config.toml
hidden_size = 256
hidden_act = "squared_relu"
router_score = "softmax"
norm = "rmsnorm"
tie_word_embeddings = false
learning_rate = 0.00193
max_steps = 4095
Below are experts of layer 5 (counted from 0) of a mixture-of-experts language model. Rows are named router (the router's row for the expert) and show model dimensions 0-127. Each number is 128 + 32 x the weight over its row's rms, rounded and kept within 0 to 255.
After each expert's rows: "comes before" lists some tokens at least twice as common just after its tokens as in all text; "gets" lists some tokens that make up at least twice as much of what it gets as of all text. This comes from a sample of Wikipedia text that the model never trained on. Tokens count by the router's weight.

# expert 40
router [118 114 203 121  88 127  94  92  81 102  91 141 143 117 124 124 124 140 104 147 124 135 139 121  99 116 120 114 144 174 132 103 125 119 171 187 153 143 134 157 127 130 145 192 145  69 109 184  98 167 202 140 125 124 116 153 130  75 148 147 119 134 136 132 143 132  87 224 134 126 121 147 137 163 104 131 126 142  64  81 145 149  91 119 120 145  94 143 154 143 137  87 111  94 178  93 121 150  80  97 151 177 142  90 147 128 110 169 119 171 135 189 149 151 138 164 166 179 157  89  78 161 107 122 128 149 119 104]
comes before: " the", " a", " that", " his", " to", " their"
gets: " for", " of", " to", " on", " in", "ing"

# expert 52
router [172 152 207 171  76  56 147 183 120 148 145 144 147 125 132 141 109 130  92 115 143  96 232 159 156 152 135 137  62 129 149 149 137 120 125  41 114  98 120 196 157 177  71 159 133 103 102  85 107  80 111  98 125 153 145 151 117 109 170  85  84 135 127 119 164 123 136 144 147  92 121 102 151 123  72 175 136 124 111 145  88 157 124 137 138  88 102 124 143 120 129 140 133 154 132 130 137 149 104  65 122  99 143 138 116 182 134 139 131 142 140 141 148 135 109 152 164 167 137 209 113 130 105 127 129 149 123 142]
comes before: ":", ";", "\n", ")\n", "–", "="
gets: "\n\n", "0", "2", "1", "3", "5"

# expert 12
router [140 174 134 150 109 121 138 149 117 116 121 178 144 133 134 141  51 120 119 139 104  91 140 147 120 169 137 105 133 142  75 123 162 153 119  64 136 129 186 160 144 156 105 151 101  98 106 126 148 113 109  84 107 131 164 112 109  80 126  75 130 129  93 161  98 127 119 100 139 155  99 198 135 117 141 150 149 160  90 113  91 133 131 197 110 131 181 121 113 121 160 107  61 163  67 115 203 147 109 121  64 114 153  93 172 164 127 138 143  77 162 177 134 144 115  98 180 180 120 148 140  77 157  92 133 109 109 174]
comes before: "–", ".", " |", ":", ")", " |\n"
gets: "1", "2", "0", "3", "6", "4"

# expert 27
router [152 113 161 123 133 122  89  22 162 145 176  85  82  62 133 167 107 151  87 162 116 189 147 111 132 112 112 166 109  94 178 122 153  43  83 124  93 120 129 124 189 116 112 130  85 197 166 126  71  97 149 159 119 100 159 123  91  85 131 111 131  86 150 132 131 183 119  93 109 107 133 100  65 173  99 174 106 144 159 235 132 121  84 123 131 110 101  65 127 109 122 144 150 150  95  91 120 155 132 179 181  72 159  79 163 111 133 141 124 152  64 164 116 137 113 123 156 134 131 174  99 128 119 172  98 136 102 161]
comes before: " be", " States", " the", " not", " have", " a"
gets: " to", " (", " would", " United", " in", " on"

# expert 13
router [103 177 174  84 116 131  76 100 100 149 143 154 144 110 127 132 166 153  85  93 101  99 143  89  57 121 174  98 126 145 118  65 118 115 125 186 125 192 162 138  90 120 153 136 157 102 111 117 115 190 193 117 135 111 102  73 143 116 112 138 100  76 203 141 162 170 114 163 111 169 130 133 185 177  77 155 109 136 100 139 144 137 101 126 147 116  98  97 148 109 168 122 145 152 150  63 148 121 157  85 153 139 142  98 113 162 161 170 132 164 161 134 141 166 119 206 144 159 166 100 161 156 161 139 111 166 157 138]
comes before: " the", " a", " to", " his", " in", " that"
gets: " at", " with", " for", " won", " of", " played"

# expert 36
router [149 100 108 181 134 149  39 117 189 142 132 184 171 134 102  96 126 176 152 113 111 128 148 103 137 123  88  83 130 142 148  77  97 142  93 143 120 135 190 186 120 139 102 143 159 160 184 157 110 148 194 134  84  82 122  93 148 164 101 189 118 106  98 153  68 174 119 122 111 147  90 178 104 140 113 163 182 173 118 143 125 170 120  68 126 102  86 141 107 174 133 156 121  73 130 164 103 122 100 175 121  97 171 112  99 106 126 139 103 113 177  87 118  89 149  57 153 161 156 117 114 113 187 167 111 171 137 127]
comes before: " ", " \"", " a", " which", " The", " Yes"
gets: " |", ",", " was", " is", "|", " were"

# expert 41
router [180 158 128 107 138 151  78 126 136 147  48 151  77 216 115 121  93 120 103 134 179  96 160 115  77 120  83  90 122  92 130 131 174 118 150  78  82 127 119  98 178 114  94 166  91  84 127 100 175 123 142  91 141 126 123 102  83 120 134 151 126 155 180 107 155 115 157 147 137 107 140 162 131 152 164  86 173 132 132 125 143  53  46 172 136 157  63 114 131 145 145 157 175 137  78  93 155 144 145 131 128  96 123 188  85  67 155  83 160  77 140 194 161  97  81 149 137 165  99 106 170 124 132 193  97 173 167 108]
comes before: "201", "200", "202", "199", "198", "197"
gets: " ", "–", " (", " P", "/", "D"

# expert 1
router [135 126 108 160 145 118 142 101  96 119 141 109 166 149 111 122 153 153 206 124 151 127 172 184  60 150 107 168 103 130 116 160 202 115 134 146  89 108  59 115 154 188  99  79 138 150 146  86 118  78 149 159 128  93 121 129  96  93 159 125 193 113 101 192 123 173 165 139  90  86 155 157 100  73 119 132 113 114 129 119 131 169 150  94 143 123  86 111 184 158 134 151  90 169 134 131 162 126 120 147 120 137  98 159 137  64  85 128 153 124 183 106 114  97  94 125 134 156 160 143  76 137 176 161 137 111 180 124]
comes before: " |", ")", " |\n", "1", ";", "2"
gets: " ", "|", "-", ")", ";", " |\n\n"

# expert 21
router [143 100  90 144  61 177  88 116 189  87 120  65 124 106 139 138  88 140 133 141 106 125 149 187 101  82 157 129  95 109 179  80 117 120 105 112 101 136 132 146 152 199 138 129 124 180 121 104 151 116 188 161  80  99 160 180 109 133 117 140 151 154 134  78 102  88 117 100 118 134 117 145 139 177 112  93  83 191 140 166 196 101 128 171  64  94 112 142 111 100 139 166 142  87 125 155 197 115 118 162 156  61 134  88  82 149 125 166 154 126 105 142 132 126 161 107  64 104 110 127 110 143 143 140 132 145 119 100]
comes before: " ", " the", " New", " South", " January", " July"
gets: " in", ",", " on", " the", " of", " at"

# expert 7
router [148 126 195 141 178 132 104  68 122 136 150  86 147 127  98  94 116 146 112  93 117 124 120 151 176 118  82 112 140  66 177 130 195 122 109 144  96  95 111  48 131 107 131 153 157 108 133 131  77 168 102 138 137  94  89 104  86 111 174 133 139 151 116 140 160 152 104 108 116 161 121 143 122 185 147 151 139 156 120 154 177 129  93 114 164 135 145 124 108 113 144 125 121 149 121 166 131 138 152 138 174 115 166 170  84 105 170 162 118  98 130 142 145 120  72  80 153 167 143 121 139  81 194 165 119  91  71 155]
comes before: " to", " by", " in", " as", " for", " with"
gets: " (", " \"", " were", " known", " be", " are"

# expert 16
router [172 184 156 109 115 178 113  75 100  90 118 130 137 109  97 152  69 165 159 122  88 150 126 105  86 121 129  54 156 116 178  86 127 122 141 155  68 114 126 117 166  99  99 107 135  44 153 133  62 170 183 119 125 192 128 134 108  98 139 139 122 124 168 151 154 111 120 102  88 162 165 175 135 188 128 114  90 122  84  70 166  94 124 129  71 120 103  63 142  95 115 133 163 111  71 123  93 141 163 142 163 122 158 144 125 101 151 180 142  87 114 118 140 150 112  63  91 148 127 137 137 109 176 123 103 161 124 110]
comes before: " the", " a", "201", " in", " to", " and"
gets: ",", " in", " ", " as", " on", " a"

# expert 3
router [120  66 142 110 111 162  88  93 107  81 143 150 155  70 124 148  70 137 160 177 118  74 113 148 142 147 100 161 191 125 105  86 119 120 154  89 120 103 112 143 161 190 189 100 120 153 154 131 110 165 135 155 106  89 131 100 110 165 143  55  84  93 122 149 180  72  25 153 147 154 135 121 153 119  65 115 132 119 168 124 129 119 111 151 151 157 120 157  98 117 102  66 155 134 137 154 154 176  89  97 173 143 115 169 141 137 133 106 132 143 149 144 119  72 159 137 156  45 137 139 176 160 168 153 160 106 129  73]
comes before: ",", " he", " the", " it", " she", " they"
gets: ",", " that", " the", " and", "=", " The"

# expert 42
router [119 135  94 134  97  98 163 146 155 119  92  17 154 128 145 166 147 172 129 145 104  81 154 156 108 104 114 137 127 152 124 120 113 190 146 138 181 101  66 129 133 123  91 150 127 170  85 134 164  78 115  96 146 159 100 107 142  81 134 125 122 129 125 114 144 150 178 139  70 165 123  99 105 116 145 125 120 126 123 143 177 124 100 145  74 130  88 199 110  86 130 114 167 135  79  89  89 149  92  60 150 132 130  91 110 110 100 137 147 154 136 141 142 110 141 149 169 118  91 107 134 137 127 154 150 171 118 114]
comes before: "9", "8", "7", "6", "5", "0"
gets: " ", "201", "200", "199", ".", "198"

# expert 46
router [118 136  92 185 123 178 165 149 154 168 119 169 143 153 182 127 123 127 139 128 125 150 106 160  76 121 110 149  80  53 126 125 126 182  92  55 122 127 146 152 118  90 137 108 151 192 131 112 162  98 142 143 144 124 167 143 186 143 140 110 169 117 175  73 127 129  64 170  89 123 101  67  74 167 180 125 119 131 121 201 111 166 124 137  89 172 148  91 134  90 155 134 150 122  76 118 115 117  62 118  90 162 148 121 154 145 161  97 101 124 105 148 138 183 119 175 155 149 156 127 109 153 126 111 140 154 144 120]
comes before: " ", " −", " +", " .", " –", " —"
gets: " |", " the", ";", "'s", " his", " The"

# expert 23
router [129  82 176 111  91 137 100 109 107 107 142 120  95 148  83 138 130 110 134 154 103 211 113 165  84  92 118 133 142 155 137 118 178 144 136 149 162  90 104  93 120 116 152 116 104  76 126 102  95 151 169 130  86  78 148 129 148 100 136 168 160 155  83 102 166  95  90 140 157  90 110 101 180 139 109 138 149 126 154 113 146 181 144 140 138 106 103 155  89 143 151 108 140 137 186 123 176  82 117 119 160 107 179 127  85 136 143 134 124  96 162 134 138 100 120 170  81  97 187 135 123  49  83 148 159 121 131 164]
comes before: " the", " a", " an", " his", " its", " which"
gets: " and", ",", " in", " of", " with", " to"

# expert 51
router [114 181  61 115 124 138 191  84  61 161  81 130 166 176  70 127 148 107 113 145 162 145 187 155  50 170 156 170 124 127 124 142 125  73 125  91 111 123 119 157 139 150 105 154 135 158 187 148 137 100  91 156 148 139 106  91 144  38 145 128 129 123 111 128 132 155 179  74 131 119  73 155 105  98 113 106  74 170  97  99 127 143 133 146 144  97 145 128 146 173  96 151 147 140  70 108 114 106 122 132 100 172 108 107 127 127 177 153 136  78 158 155  97 146 107 132 148 181 102 129 105 108 207 182 163 139 152 123]
comes before: " |", " |\n", ";", " |\n\n", " /", " —;"
gets: "0", " ", ")", "1", "2", "%"

# expert 34
router [177 138  40 127 108 154 136 151 168 189 120 163 127 139 208 159 116  91 101 115 117  98 105  75  85 110 177 104 108  98 114 137 123 166 148 138 120 165 171 164 113 170 161 146  78 155 125  88 142  73 132 110  92 131  90  74 120 115 125 117 170  90 136 159  96 153  95 141 103 143 142 123 163  66 126 159 128 168 209 186 143 168 112 167 116 129 149  87 130 166 186 128 163  90  76 232 166  76 164  72  57 133 121  83 122 151 146 113 147 123 104 135 149 155 108 155  65 102  71 124 127 121 116  87 148 120 117 169]
comes before: " ", " USA", " W", " L", " Chevrolet", " GBR"
gets: " |", ",", ";", "|", ":", " –"

# expert 43
router [117 125  98 145 113 159  90 122 153 154  99 123 114 100 117 159 141 165  85 141 129 164 163 130  87 137 125 141  55  86  90 153 146  94 113 116 133 134 139 114  83 150 116 141 169 105 131 161 115 122 198 136 159 115 115 139 163  52 126 119 149 144  89 114 163 219 111 120 159  97 137 123 102  99  68 128 176 122 118 100 163 108 127 152 129 164  92 128  87 153 145 112  79 148 110 130 147 166 112 110 154  91 183 139 100 124 132 164 141 122 112  98  96  90  83 109 116 151 118 156  90 157 156 154 104 144 194  80]
comes before: " the", " The", " He", " his", " a", " In"
gets: " by", ".", " of", " with", " from", " to"

# expert 14
router [145 138  92 121 136 129  92 134 168 137 111 126 139 125 152 133 188 171 136 108 156 158 167 124 150  95 119  83 137 123 160 168 166 138 167 145 125  78  81  76  77 153 102 168 175 194 195 158 198 114 116  87 158 111 124  85 125  96 104 116 103  89  88 161 101 180 180 146  98  87 123  77 160 140 197 113 137 153 120  79 124 177 103 118 110  74 118 105 147 136 131 110 132 124  90 136 180 110 154 126  93 130  76 145 132  96 132  96 134 155 157 146 134 144 111 104 110 115 183 146 142 101  73 153 114 137  72 146]
comes before: "1", "2", "0", "3", "4", "5"
gets: " ", "201", "–", "202", "200", "."